config.yaml
n_layer: 9
lr_router: 0.00145
batch_tokens: 262144
Below are experts of layer 6 (counted from 0) of a mixture-of-experts language model. Rows are named router (the router's row for the expert), gate (a neuron's input weights, with its number), up (a neuron's input weights, with its number), down (a neuron's output weights, with its number) and show model dimensions 0-127. Each number is 128 + 24 x the weight over its row's rms, rounded and kept within 0 to 255.
After each expert's rows: a language model's description of what the expert responds to. This comes from a sample of Wikipedia text that the model never trained on.

# expert 35
router [ 73 123 116 146 120 138 151 153  94 108 153 138 107 147 132 182 128 131 126 183 118 151 149 117 105 158 102 152 109 189 131 113 122 103 113 184 109 151  98 125 117 104 108 137  99 116 133 123 102 115 124 130 178 137 111 142 130  88  81 133 164 123 115 152 131 142 101  75 126 121 121 110 110 114 138 125 115 137 154 116  94 117 138 155 146 110 123 132 143 139 156  94 133 100 146 147 164 127 118 193 111 134 112 195 102  88 126 131 135 122 111 145 114  89 139 142 130  84 143 139 143 142 106 118 116 129  97 161]
gate1 [127 125 134  66 126 146 141 150  95 157 144 142  81 108 173 116 142 133 125 182 124 151 135 135 131 138 145 131 161 139 174 158  96 104 114 157  86 137 137 101 150 123 117 115  99 144 157 146 113 136 162  91 152 131  91  73 126 161 137 104 191 136 113 140 110 147 128 113 118 116 124 102 121 120 123 122 112 118 145 107 119 130 155 129 149 121 115 104 122 131 136 132 136 106 149 188 149 156 131 155 119 119 119 121 137 114 173 131 134 101 122 117 136 121 140 107 152 109 183  63 155 119 132 191 153 107  99 132]
up1 [158 142  96 129 117 136 136 155 105 130 129 118  93 104 132 119 124 134 105 143  75 166 151 111 131 110 142 164 147 133 115 151 142 112 136 142 109 138 115 114 131 136 127  92 108 118 151 115 172 123 156 111 134 127 121 129 141 136 100 158 172 187 135 152 128 127 102 117 116 134 127 101 136 115 148 143 126 124 146 133 113 107  85 109 145 129 126 137 174 144  98 105 141  86 154 144 141 163 137 130 163 108  76 151 136 110 152 149 137 131 120 135 148 132 182 126 168 112 203  94 128 112 117 212 152 132  89  88]
down1 [143 144 101 119 137 119 129 167 162 149 115 124 154 120  98 121 149 145  92 132 126  97 115 131 124 119 101 133  88 103 101 114 112 102 119 122 141 113 178 103 131 153 138 146 127 148 184 130  97  99 154 130 102 155 131  98  72 139 148 163 136 127 123 151 126  97 111 118 158 143 167 103 149 184  92 148 151 103 145 129  84 149 142 149 147 141 124 126 123 118 110 162 145 137 115 110 129 128 100  81 170 105 140 148 141 150  95 125 107 129 137 191 138 146 153 149 130 144  82 149 117 121 114 164 119 168 114  69]
It responds to: Digits after decimal point. Digits after a decimal point in measurements and percentages, such as 59.27 m, 64.9 °F, 2.74%, plus units like mm.

# expert 21
router [ 86  87 102 151 157 110 158 164 121 134 169  86 149 162 119 138 160 144 106 148 171 103 161 137 170 117 107  94 157 142  92  93 128 137 162 141  95 122 128  97  86 102 161 116  96  77 103 130 115 126  86 144 131 119 110 178 142 118 165 148  95 103 147 124 156 114 156 137 144 113 116 148 100 109 112 145 112 112 107 124 133 144 132 147 160 154 122 150 140 104 142 133 132 152 158  84 134  65 150 126 126 115 150 158 125 140 117 137 153 134 113 136 112  86 129 152 102 102 135 132 138 131 132 111 124 103 159  99]
gate1 [123 106 147  96 109 103 150 141 117 113 138 114 125 139 120 110 107  95 112 175 150 172 111 148 127 106 123 142 112 108 133 113 101 112 118 103 113 112 119 131 131 120 107 109 139 138  98 147 130 142 114 129 188 145 150 135 150 127 112 123 137 156 101  95  84  47 128 142 117 171 120  87 125 125 150 141 130 132 140 125 109 118 139 153 108 161 126 118 125 151  90 169 131  99 160 128 114 128 136 118  90  88 122  91 137 116 140 126  52 102 121 130 162 108 160 110 101 161 133 108 170 107  90 195 152 125 138 145]
up1 [129 107 113 116 135 142 162 126  72 117 109 105 124 146 130 104 101 124 161 117  89 141  90 116 109 142 128 103 158 141 122 117 171  95 122 101 146 155 100 134 127 162 124 133 142 181 152  96 153 152  95 116 144 156 140 112  99 127 130 135 122 131 128 114  96 128 133 121  79 108 146 150 145 148 124 193 123 154 160 152 166 112 114 122 184  79 129 134 133 134 152 164 138 133 107 170 102 135 119 116 138 119 128  62 141  86 128 128 111 158 151  99  95 142 137 166 146 142 106 135 111 174 155 101 111 146 132 139]
down1 [154 133  73 133 136 114  96 169 133 121  59 103 103 102 149 113 137  99 143 109 157 138 157 165 171 149  92 100 144 119 125 121 115 140 107 151 126 120 121 161 164 119 147 143 131  93 166 142 121 158 141 106 120 140 131 116  86 101 118  74 121  96 117 160 112 150 133  73 131  98 159 141 117 134 132 127 119 123 166 119 163 138 122 118 110  71 153 113 151 133 135 128  93 135  86 124 112 126 144 117 143 150  90 118 137 131 133  94 136 164 147 162 126 102 157 157 155 103 114 111  97 163 164 106 112 135 116 146]
It responds to: Verbs after subjects. Verbs following a subject or to, often present or past tense, such as wrote, states, discovers, create, produce; also -ing endings.

# expert 60
router [ 90 109  89 162 163 144 126 169 139 127 138  97 150 153 134 127 126 168  74 114 163 115 158 113 146 157 109  98 119 128 128 113 156 127 124 111 156 117 143  95 127 123 143 147 106 115 115 117 117 130  95 143 131 126 119 169 173 115 114 112 107 115 153 147 117 173 152 109 183 118 106 141 118 117 116  93 129 117  93 128 149 123 135 132 191 147 109 129 146  99 104 131  93 151 150 128 123 105 170 166  99  95 167 146 113 139  94  97 132 141 100 136 103  92 111 159 146 101  93 149  95 147 137 117 115 166 163  95]
gate0 [151 143 128 105 109 136 151 115 113 124 104  93 118 104 129 116 109 126 129 140 105 130  99 109 143 125 138 158 108 122 164 167 121  95 105 151 101 156 125 168 142 139 101 100 108 152 110 151 134 123 112 134 115 129 163  95  88 133 148 136 139 179 103  94 154 140 102 166 123 125 136 134 173 134 126 130 123 155 123 157 127  76 119 131  99  82 133 164 124 154 138 139 143 105  95  91 152 152 108 101 158 143 137  98  86 104 149 126  51 106 119  84 140 195 152 126 145 139 154 132 122 150 101 132 164 101 121 143]
up0 [164 122 134 102 121 146 107 106 164 165 150 162 121 100 121 150 126  88 159 136 109  94  99 103 135 123 141 137 145 126  92 158 124  64  98 127 141 123 119 138  56 118 144 113 170 111 152 117 160 117 148 110 147 151 132 102  77 155 134 157 154 156 101 133 130 109 135 116 122 124 154 108 148 116 159 160 138 160 170 147 139 128  95 128  86 126 109 130  96 175 132 114 119 113 111 136 122 165 104 105 130  87 107  81 112 139 140 142 109 126 113  75 132 144 147 134 122 135 157 145 136 124 130 131 108 110  90 177]
down0 [136 160 171 157 114 145 156 161 163 131 145  98 146  91 116 138 130 115 118 132 146 120 128 138 154 103 123 132 112 166 158 128 139  94 123  91 156 105 166 153 117 114 152 127 132  85 111 119  81  95 104 130 116 135 107 140 123 104 135 125 118 115 107 144 177 180 149 184  87 117 158 123  77 105 116 108 150 118  96 119  79 123 156 107 152 131 101 142 130 134 125 132 157 123 155 153  91 150 165 136 146 145 124 158 101 109 158 109 123 112 149  82 121 147 152 156 108 117 109 120 108 157 159 160  84 155 149 127]
It responds to: Proper-noun name pieces. Word pieces inside names of brands, games, parks and people, such as Kazooie, Hello Kitty, Motors, Provincial Park, John.

# expert 11
router [ 95 122  93  87 126 147 110 162 188 115 146 133 136 148 105 157 163 127 125 106 119 138 155 143 130 141 102 112 153  98 136 143 155 181 130 174 132 115 118 126 112 158 129 110 133  90 125 118 151 134 149 134 121 103 115 145 124 143  96 150 125 120 104 106  91 157 156 120 184 102 117 101 119 135 125 104 130 131 109 124 111 138 126 145 125 125 171 142 164  63  59 145  85 144 117 110 108 106 135 149 109 120 146 162 123 146 121 184 106  89 129 171 144 115 161 124 135 106 135 150 138 128 160 134  96 158 113 101]
gate1 [170 169 137 103 117  87 113 148 106 105 111 161 116 134 130 122 154 133 161 108 111 137 133 123  89 120 174 138 127 108 107 154 137 128 115 126 117 130  91 121 168 143 121 114 130 131 105 118 156 163 167  94 101 140 146 127 107 162 140 120 124 101  92  96 122 136 147  87 144 125 140 143 131 133 118 168 146 168 129 106 132 139 137 103 100 149 176 127 109 149 108 146 144 112 168 109 123 154  77 118 162 157 115  81 168  93 119 133 120  88 118 134 147 149 188  81 118 152 176  95 149 147 127 149 142 108 100 131]
up1 [155 137 155 120 122 103 119 174 113  83 102 168 145 147 161 149 119 128 127 125 176  95 130 105 113 122 127 170 102 131 180 143 155 138 141 114 166 125 135 131 141 129 120 103 121 102 124  99 129 172 163  92 140 121 136 158 139 136  83 113 119 157 113  82  92 134 141 120 117 141 125 176 135 141 132 115 105 141 115 102  92 119 149 136 132 140 166 135 125  86  84 161 142  96 122  68 107 120 106  99 142 133 111 125 136 106 155 144 139 113  90 116 150 143 160  75 112 151 126  95 105 139 176 123  94 110 141 121]
down1 [ 79 115 128 123 149 106 108 134 160 158  97 154 137 130 134 165 147  92 122 146 121 165 152 135 143 106 131 115 145 103  78 115 131  89 119 129  97 113 121 140 119 118 151 103 107 109 147 115  98 131 132 128 119 115 126 121  98 104 115  89  70  92 111 100 120  97 155 161 126  87 157 137 123 140 110 156  90 148 130 109 136 163 109 120 108 150 136 133 115 133  67 123  89 127 123 127 160  97 103 121 152 100  99 162 140 146 120 122 150 125 128 179 125 108 156 128 129 138 118 149 172 112 140 172 138  78 128  59]
It responds to: List-separating commas. Commas after nouns in lists or clauses, usually before and, which, but or including, as in playwright, novelist, and editor.

# expert 10
router [134 141 100 146 153  93  80 128 134 162 147 107 171 127 117 164 125 162 166 100 146 116 114 121 111 150 128 123 180 159 124 160 144 104 144 143 168 108 141  99 142 130 140 131 121 143 114 136  93 117 117 147 142 102 138 169 105 113 110 127  84 137 184 157 111 166 143  88 150  85 105 147 128 131 139  85 154 162 117 170 188 124 109 121 146 119 131 108 111  87 129  71 124 109 107 135 148 147 104 185 130 123 135 128 152 156 127  98 112 105 136 148 114 100  92 103 142 145 114 119 129 121 121 134 111 109 145 110]
gate1 [171 151 132 116  81 105 112 120 183 138 129 130 157 123 164 147 115 129 148  81 153 112 124 122 142 120 151  81 134  88 131 158 127 134 124 139 107 155 123 180 134 119 120 147  94 124  97 167 131 107  96 160 120 127 131 127  97 167 133  97 147 101 116 105 164 125 100 152 105 144 147  67 136 137 161 164 115 134 178 152 126 128  76 117 131  82 150 132 134  92 145 107 116 133 146 139 112 148 125 133 129  95 149 132 117 131 140 111  76 110 118 126 130 133 169 140 142 102 159 140 181 136 134 132 180 129 115 122]
up1 [121 173 158  92 127 120 121 124 145 148 148 125 146 111 129 166  85 157 155 106 143 150  72 116 130 130 130 112 145 113 122 146 126 160  86 105 118 160 171 148 153 154 164 148  97 104 134 179 116  99 135 146  85 120 148 126 115 153 105  88 136  93 135 135 146 113 101 133 123 132 129 101 125 164 171 143  72 151 169 153 139 128 112  91 123 103 107 130 123 130 119 115 144  53 110 102 129 157 152 128 144 128 124 143 159 136 136  98 139 120 122 144 129 124 142 129 166 167 164 125 154 125 109 178 148 132 102 148]
down1 [189 156 123 110 140 133 109 122 200  96 159 139 116 116 121 163  93 146 119 127 107 138 125 140 123 143 110 106 130 100 129 118 141 120  93 117 141 103 128 169 145 101  78 143 126 153  92 131  79 140 112 121 189 105 104 105 100 130 123  84 132 129 103 105 129 119 162 122 114 106 139 135  97 145 126 110 144 188 109 133 124 119 145 129 130 150 162 127 112 115 107  76 135 121 152 154 151 119 117 130  89  83 154 157  75 115 145 115 154  89 140 121 138 135 128 119 120 127 169 137 104 145 100  94 123 128  86 135]
It responds to: Prepositions after nouns. Prepositions linking to a following noun phrase, especially of, for, after, during, despite, as in "result of", "after the field".

# expert 55
router [ 90 116  78 180 161 131 122 148 151 124 159  96 142 129 110 129 111 138  86  99 170 118 133 135 126 160  90 104 145 119  99 119 160 137 127 127 150 103 143  90 128 117 158 161 110  97 109 111 110 109 115 145 118 121 124 178 177 105 135 111 120 121 147 155 125 147 141 105 170  97  89 149 125 123  96  95 162 116  97 114 156 119 149 143 177 151 118 129 141 117 110 123 103 137 150 129  98 114 161 167 101 133 137 141  97 147 118 128 156 151 115 157  92 102 110 149 141  80 106 162 101 140 136 120 108 145 154  80]
gate0 [128 128 139 102 132 116 103  95 117 106 163 143 171 114 124 117 121 104 165 103 132 148 108 131 104 133 100 129 115 118 142  90 154 130 126 111  97 111  98 157 165 167  92 164 118 133 146 133 158 133 112 144 140 135 100 132 129 172 142 102 121 119 155  88 131 119 130 160 121  87 153 126 138 180 107 155 154 141 173 122 142 153 137  86 106 131 111 134  75 155 178 134 111 120 118 126 153 156 111  87 153 145 106  98 141 149 138  87 123 106 111 128 119 108 130  77  69 132 148  84 178 138 106 112 151 130 109 119]
up0 [130 110 129  93 129 137 127 100 103 104 128 139 147 117 139 144 110 136 163 125 121 173 118 134 109 155 111  93 118 117 149 124 110  97 112 133  78  80  94 112 151 158 132 141  93 106 146 187 140  91 146 132 110 116 132 130 119 125 138 128 131 102 170 106 118  73  72 144  93 125 138 118 139 151 108 162 159 154 169 133 121 110 149 110 150 117 124 173  52 150 155 116 133 123 134 121  98 142 107 102 117 158 130 128 120 132 137  92 129 125 139 138 114 116 125  95  66 140 133 130 187 117  87 129 148 121 136 105]
down0 [116 128 103 145  94 101 161 147 135 105 126 150 114  86 149 166 127 124 157  95 116 112 135 122 116 105 117 111 114 130 138 130 122 102 156 122 145 146 161 141 141 154 159 149 108 111 142 151 152 103 122 128 144 137 106 159 164 121 148  90 142 175  94 168 146 112 134  78 145  97 142 129 146 136 105 140 120 106 128  77 100 126 133 125 136 104  77 101 112 167 176 140 105 146 126 138 158 144 114 126 139 172 128 104 154 119 128 127 183 110 125 160 186 104 129 124  86 131 139 123 177 142 136 113 124  71 115  82]
It responds to: Definite article. The word the or The before nouns and titles, as in "the first", "Do The Right Thing", "The Series".

# expert 12
router [135 126  76 128 144 122 136 123 115  78 130 123 112  94 111 108 149 148 119 116 105 141  79 141 146 120 111 134 154 109 103 104 178 121 132 143 127 127 108 102 145 144 120 117 133 101 116 126 150 116 133 102 103 133 133 173 130 148 137 137 162 141 124 124 106 125 123 134 131 150  95 132  90  96 111 193 128 114 121 122 146  84 127  91 109  79 149 126 149 132  88 168  89 150 174  93 159 139 138 160 110 104 147 111 150 138 145  80 135 142 135 182 127 107 155 105 142  81 157 157 101  97 180 107 101 140 131 146]
gate1 [176 161 101 110 148  75 110  79  89 155 132 136 120 116 101 134 101 146 125 153 118 113 109 160 148 108 125 118  82 140 150 130 148 123 125 116  95 133 111 160 132 118 139  97 116 107 131 152 157 123  98 141 135 171 138 108 110 142 159 148 158  91 158 120 165  82 102 119  81 154 132 150 131 104  80 175 127 135 147 136 156 120 149 123 148  55 137 107 110 166  96 124 120 112 127 112 125 134  93 135 149 121 106 138  85 118 149 163 116 135 138 103 142 137 151 125 115 164 150 127 138 135 118 146  95 102  93 157]
up1 [177 158 112 117 140 108  84 141 156 113 121  92  74  85 157 117 128 149 116 128 134  95 108 173 153 138 105 140 113 153 168 142 142 143 129  74  69 151 116 122 160 124 143 111 126 121 143 176 144 110 105 112 145 116 145 122 134 159 135 152 169 105 138 104 162  89 125 114  87 158 123 138 130 104  73 150 112 144 135 137 145  91 122 102 144  88  95 116  99 137 111 138 100 112 123 134 124 159 120 137 161 128 115 116 109 123 144 126 131  99  90 121 135 159 126 113 123 167 153 133 114 113 116 132  99  79 104 164]
down1 [117 148 148 193 137 143 132 160 172 177 134 135 153 126 128 141 130 156  91 144 123 159 117  87 118 161 150 118 148 138 160 135 129 116 110 128 104 132 152 131 150 105 107 170 158 166 116 137 160 124 114 147  95 148 118 155 138 117 132 133  93 125 114 124 131  75 137 102 126 101 168 112 131 172 135 132 108 106 155  89  99  73 157 178 164 144 133 130 134 157 128 121 139 146 122  96 120 168  97 178 129 167 131 110 129 168 119 149 125 152 128 161 121 157 135 140 146 117 180 106 134 159 113 156 110 133 124 129]
It responds to: Thousands-separator commas. Commas inside large numbers in vote and finance tables, such as 12,851,311; also month names and CJK byte pieces.

# expert 4
router [ 87  91  92 164 158 148 118 157 147 126 149 104 133 147 132 139 131 163  89 100 163  99 153 123 149 161  92 111 139 131 107 110 161 132 126 128 159 109 148  82 111 103 170 143 111  94 121 111 110 121 103 148 130 132 119 163 178 102 111 114 104 102 152 148 119 164 146  97 170 113 102 150 117 115 112  92 144 123  89 112 153 124 139 132 160 157 101 115 139 106 117 126 100 148 139 131 105 110 156 159 102 104 156 153 111 148  92 105 152 135 118 144  98  95 110 164 152  99 103 153  94 141 127 102 112 148 166  92]
gate1 [125 157 172  97 117 146 147  90 107 130 102 101 148 144 162 146 115 107 123 100 155 106  95 125 160 140 138 151 145 131 114 103 101 132 116 142 126 142 138 132 125 193  88 135 143 104 155 124 168 126 128 120 111 129 105  93 102 117 128  79 111 151  96  87 158  99 106 146 163 111 129 142 146 121 126 203  95 123 151 138 138 130 110 137 157 135 164 108 178 105 121 121 124 115 143 114 136 148 130 106 183 119 106 131 143 149 130 168  72 132 119  97 147 127 134 114 110 161 143 100 146 162 109 180 136 126 131 117]
up1 [134 106 175 126 103  97 152 116 138 126 120 187 124 118 126  93 133  89 110 168 115 188 113  87  89 112 142 136 124 120 152 143 107 130 166 145 129 131 110 143 155 121 122  82 111 139 107 111  92  86  94  81 158 100 122 126 149  93 160 163 136 120 180 115 119 162 134 165  99 137 106 132 157 119 177 135 158 139 114 113 145 130 110 156 130 125 102 146 101 137 148 106 148 144 129 166 117 132 132 136  86 124 135 119 124 105 151 142 132 135 107 107  76 106 124 160  88 158 131 129  98 126 149 124 144 124 160  98]
down1 [144  98 143 159 145  86 156  92  68 124 112 136 108 146 161  86 120  93 148 104 110 143 176 119 151  99 182 138 158 136 139 130 149 155 122 143 109 113 105 107 118 122 157 116 126 139 118 134  82 125 134 106 119 145 157 113 125  78 153 103 129 103 145 157 119 149 104 156 132 116  91 114 108 157 125 140 138 106 119 141  94 120 120 168 144 115 123 102 152 113 141 171 135 147 116 117 144 110 103 124 126 170 104 133 109 167 111 135 152 153 134 150 113  99 115  87  90 112  87 136 164 145 137 164 138 190 148 113]
It responds to: Line breaks, commas, misc. Mixed group of line breaks in lists, commas after names or clauses, and word-pieces like served, celebr, releg in biographies.

# expert 41
router [157 123 131 162 135 153  77 122 125 102 139  64 122 140 105  93 107  93  83 135 164  91 144 172 124 117 105 168 146  86 128 121 123 162 120 157 134 123 125 152  73 147 106 168 140  92 119 104 112 140 104 129 150 100 115 140 117 117 131  98 147 104 151 126 122 102 135  86 134 100  98 126  91 111 144 164 104 139 144 105 111 106 180 120 148 123 153 119 149  95 117 149 111 127 149 131 170 135 121 177  85 141 154 146 138  93 123 164 125 110 108 118 110 132 125 162  99 126 131 122 129 113 143 141 133 160 173 140]
gate0 [127 142 104 120 158 141 145 125 131 131  74 136 116 147 143 122 129  76 132 141 146 127 133 142 109 158 116 157 127 136  98 100 117 116 160 146  53 110 100 134 151 193 115 165 145 163 101 157  99 128 131 115 147 134 140 104 102  89  87 106 165 129  95 139 139 135  92 103 106 109 139 152 115 126 152 151 130 117 175 104  98 120 173  87 117  75 126 139 141 128 150 151 117 139  95 105 168 136 107 130 125 145 149 153 159  71 106 134 129 142 152 117 162 137 138 140 159 132 156 128 148 124 126 141 166 129 152 131]
up0 [166 127 127 129 122 160 137 157 132 120  69 113 111  92 112 118 138  88 114 154 128 145 161 153  91 134 133 166 136 118 121  89 107 125 144 162  69 125 134 133 134 149 138 137 130 149 127 126 107 130 131 120 135 139  99  44 127 131  94  77 107 135  91 158  80 170 138 126 124 101 121 129 128 131 107 119 132 127 133 121  88  92 116 110 120  86 148  88 132  98 119 122 112 112 105 104 149 148 139 155 153 144 121 144 134 117 100 154 118 145  96 124 154 145 143 156 170 141 161 134 131 153 177 124  90 138 110 177]
down0 [124 120 122 114 132 147 148 117  97 142  75 143 149  99 124 103 125 136 143 115 123 131 146 129 127 157  95  88 147 119 123 142 135 129 109 139 153 147  89 139 103 104 156 129 162 121 110 154 103 148 107 164 106 147 151 171 126 100 194 183 159 129 124 125 112 158 146  98 128  88 159 125 142 123 105 138 148 126 148 157 185 163 115 116 135 133 123 108 197 127 135 122 113 123 164 117 120 136 143 185 146 160 124 138 182 138 129  98 183 125 195  93 131 126 121 137 129 122 123 131 105 139 111 151 136 124 123 107]
It responds to: Section headers, word starts. Word starts after headings or line breaks, like cr, Br, Comm, and section header words such as History, Career, Legacy.

# expert 58
router [135 135  58 149  84 134  96 124 103 119 112 145 129 110 145 108 118 113 115 143 153 129 125 112 100 126 135 150 141 129 128 121 120 151 139 101 116 145  86 108 145 131  98 105  95 102 110 153 130 140 130 137 117 166 115  96 153 143  70 124 162 151 112 159 155 123 138 139 107 171 141 138  86 104 121  63 194 108 116 144 140 144 107 108  88  98 164 139 164 138 112 148 113 114 143 143 114 121 130 139 135 159  92 119 179 136 118  86 101 114 108 120 123 165 148 117 144  82 104 119 108 141 121 146 100 175 148 116]
gate0 [152 114 136 135 106 120 142 124 117 126 141 141 171 108 180  95 112 120 152 128 142 154 116 168 130 113 109 134  89 109 122 115 115 123 131 169 149 132 102 169 144 119  80 134 119 142  95 166 114 104 144 146 130 137 100  80  75 156 145 144 177 143 101 139 148  85 131 120  95 110 132 136  92 180 118 127 171 147 127 121  82 160 135 129 160  75 138 154 139 129 145 147 144 125 151 141 133 167 118 137 135 131 177 103 153 127 170 122  93  76 108 126 132 143 160 123  82 114 111 131 129 145 128 123 136 119 112  96]
up0 [156 123 100 135 128 126 146 155 105 103 160 146 115 127 130 108 156 116 154 111 162 162 109 101 110 114 137 144  98 100 112 111 137 153 105 140 101 123  76 147 115 117 120  77 123 126 115 178 153 150 162 135 167 149 112  90 138 156 128 140 155 131 146 178 166  90 144  95  83 147 153 157 112 106 130 123 132 131 128 143 127 147 116  88 105  76 146 124 143 125 143  98 106 143 151 137 124 158 121 148 139 133 111  95 135 114 136 106  70  61  91 111 147 153 151 135  77 134 116 145 136 110 129 127 145 118 168 102]
down0 [121 128 123 115 160 115  77 154 127 129 144 158 132 111 118 111 130 149 154 144 146 167 113 155 110 193  95 128 136 151 110  98 132 138 119 137 117 119 128 117 139 132 179 143 134 100  69 145 119 103 116 151  88 124 152 137 151 128 101 113 165 147 131 197 156 150 163 142 143 171 133 151 101 101  96  44 130 124 121 126 130 127  99  86 109 128 126 159 144 131 133  97 125 129 116 101 113 127 136 166 116 129 136 126 124 153 137  97 100 112  94 125 135 131 101 116 129 111  95 108 178 104 121 137 177 110 137 126]
It responds to: Non-Latin script bytes. Byte pieces of Chinese, Japanese, Korean, Thai, Arabic and Cyrillic text in parenthetical native names, plus some numbers in tables.

# expert 30
router [153 144 115 156  84 145 145 103  81 151 185 103 125 149 154 137 124 118 102 156 156 122 149 138 116 126 164 153 134  91 142 102 143 162 163 117 112 172 112 110 147 136 136  88 111 127 164 138 102  87 106 162 168 165 135 145 111 108  94 140 120 104 102 133 143  87 114 170 177 129 121 148  84 117 119 158  96 145 118 142 132 114 157 153 152 114 129 112 163 124  93 123 165 144 123 111 126 124 136 107 119 154 111 134  87 133 113 127 149 134 113 149 157 175 115 122 125  62 120 125 138  88 113 106 124 113 147 129]
gate0 [121 144 183 132 144 132 123 103 119 132 156 120 156 115 120 154 108 121  99 161 111 127 110 136  77 148 156 149  94 123 161  89 103 172 106 127 113 137 114 126 138 127 121  71 143 135 137 131 111 123 115 102 184 110 108 145  84 136  97 116 134 148  85 131 153 107 119 133 154 128 135 125 101 155 173 149 118 106 138 123  98 115 163 128 124 136 148 104 122 105  85  87 151 130  93  88 162 110 113  98 158  96 152 149 119 149 129 121 153 119  98 105 168 153 119 100  99 114 136 104 168 141  91  87 140 147 175 141]
up0 [109 145 109 140  94 166 122 129 133 133 115  98 155 117 147 139 151 110 152 135 115 121  77 144 152 140 129 129 137 107 131 169  69 102 156 149 154 159 133 102 186 114 125 123 165  97 158 129 156 123 142 127 151 160 137 140 126 146 145 116 152 138 115  89 134 186 126 173 100 135  94 129 100 101 116 129 115 154 120 128 110 164 127 104 139 103  97 139 181  95 106 145 128 116 125 142  86 114 133 127  90 126 100  65 116 141 121 118 156 116 132 121 140 156 132 144 118 119 138 120 107  96  83  70 170 146 121 152]
down0 [140 123 136 146 185 132 163  96 139 149  61 104 107 107 129 155  88 136 144 146 165 108 147 127  93 128 131 136 109 124 131 143 123 133 101 125 129 126 126 106 178 136 160 108 130 126 149 114 130  99  94 124 119 140  98 143 148 100 124 117 110 148 113 166 139 152 141 103 124  86 177 109 122 129 171  91 126 119 113 147 127 124 120 114 135 116 144  97 135 110 142 106 132 106 127 126 141 119 165 110 103 140 113  86 133 153 188 136 109 150  75 165 153 122 136 158 140  99 111 119 137 177 126  76  93 120 152 191]
It responds to: Gerund endings and "the". The ing piece of gerunds and nouns such as Flying, Spring, resting, working, training, plus "the" after prepositions like at, to.

# expert 39
router [ 86  94  92 165 158 154 127 164 155 119 143  98 134 144 118 135 143 160 100 100 154 102 165 108 141 169 102 103 150 143 114 117 165 139 110 139 151 103 141  81 116 114 158 148  97 100 124 120 111 108  95 145 115 134 115 165 169 106 113 118 101 117 143 144 120 162 158 111 169 119 101 145 108 125 105  97 155 123  96 124 152 128 149 143 151 148 107 131 142 107 121 137  94 134 134 135 106 120 156 168 111 103 160 154 112 146  97 108 139 134 112 166  96  88 116 165 160  92  97 157  92 146 139 104 108 154 158  99]
gate0 [122 147 116  87 147 136 129 108 114 102 135 172 132  91 109  89 142 105 170 156 123 116 150 116  91 121 155 119 161 154 116 139 126 100 110 154 110 131 103 142 155 157  92 100 115 125 130 140 172 137 157  99 110 114 114 127  50 121 143 102 126 170 155  80 122 136 134 122 123 107 146  93 112 159 125 146 124 103 143 139 111 167 135 127 130 122 137 164  89 186 169 121 131  98 119 143 119 138 106 109 141 113 148 115 147 124 140 142 116  86 167 135 166 142 151 107 140 114 178 112 129 133 141 110 135 109  99 187]
up0 [ 88 117 104  97 117 142  96 122 140 117 153 142 134 111 120 105 126 108 180 152 165 121 146 124 104 125 101 154 158 127 112 132 118 113 134 121 168 130  83 100 134 123 141 116 125 171 138 114 118 119 144 148 138 111 106 131  89 140 116 114 116 151 158 120  99 122  89 149 163  87 144 107 141 178 138 106 111 101 149 147 119 143 103 130 126 180 149 122 126 170 129 137 122 104  81 122 131 101 130 101 128 123 193 140 158 126 110 152 142  74 144 132 170 140 176 147 131 118 192 129 143 127 139 101 127  69 103 149]
down0 [ 98 125 137 155 103 149  80 124 169 167 120  89  98 113 148 100  93 103 134 146  85 170 120 108 140 141 150  71 135 100 110 106 134 113 101 140 115 104  82 110  87 146 160 115 163 166 151 150 124  97 192 137  89 147 105 136 119  92 145 139 112 137 121 129 131 125 162 115 132 107 149 122 110 138 113  93 126 143 120  90 125 147 160 134 123 146 118 110 119 125 144 125 106 133 103 158 107 133 151 129 176 117 116 153 133 162 147  84 137 150 114 151 106 158 157 131 142  81 176 146 121 127 116 114 103 139 106 142]
It responds to: Clause-ending commas. Commas closing introductory phrases or clauses before and, which, he, plus conjunctions but, although, though.

# expert 61
router [130  95  99 123 129 100 129 138 128 138 148  99 143 131 130 115 168 137  79 108 154 123 118 162 175 107  85  89  90 126 106 142 130 128  87 122 149  93 133 100  94 113 132 149 118 110 178 138 123  89  97 124 122 115 165 178 147 106 121 127 111 114 185 146 101 152 137 129 146 112 144 130 118 104  93 119 114 133 106 139 167 144 143 153 173 160 144 105 143 128 124 140 123 173 149 109 125 119 147 178 106 117 136 146 150 124 120  92 132 120 157 129 162 144  97 165 169 134 141 124 114 145 101 104  83 154 146  82]
gate1 [156 135 125  75 118 137 140  68 113 123 140 115 124 119 124 138 121 112 136 153 144 151 108 135 131  96  99 137  99 155 114 137 114 114 149 129  68 138 125 131 124 163 155 120 142 129 168 171 148 118 127 116 121 100 176 126  83  92 149 122 121 151 150 135 116 107 115 140 112 136 135  62 133 120  90 130 102 133 181 155 139 121 119 143 151 131 146 102 123 186 188 137 148 154 136 129 115 141  90 151 140 152 137 136 128 105 110  99 134  56 139 132 150 171 129 104 165 160 137 118 122 107 131 139  81 125 129 119]
up1 [149 120 149  75 109 114 140 115 112  91 150 120 103 135 133 129 132 107 111 119 159 150 109 143 149  87 135 159 113 112  95 140  90 120 122  80  89 162  86 135 140 164 138 152 135 108 179 147 156  96 149  90 130 138 168 133  66 132 149 142 126 162 126 147 144 140 111 112 140 170 155  98 139 137 132 138 107 111 150 130 142 151 145 123 147 126 155 101 127 151 140 113 126 153 120 137  98 138  86 162 160 126 117 152 141 118 119 120 122  73 150 130 170 167 140 107 135 144 172 100 187 113 119 123 139 174 116 115]
down1 [152 116 116 105 141 114 145 104 130 151 166 136 121  92 179 129 147 128 117 129  71 109 170 154 159 143 163 118 152 130  97  93 126 129 114 128 108 127 130 114 114 126 140 139 109 100 150 137  94 125  86 173 161 120 114 118 131 140 159 114 132 119 159 128 121  99 144 114 132 112 137  97 108 133 164 165 109 116 135 166  90 100 127 110 133 136 114  96 121 141 115 163 121 137 131 112 119 155  87 133 105  90 137 106 124 115 102 142  43  94 101 207 129 146 123 120 130 127 104 149  94 123  93 141 144 109 111  86]
It responds to: Source and place prepositions. Prepositions of origin, place and time, chiefly from, plus at, during, across, between, before names like United States.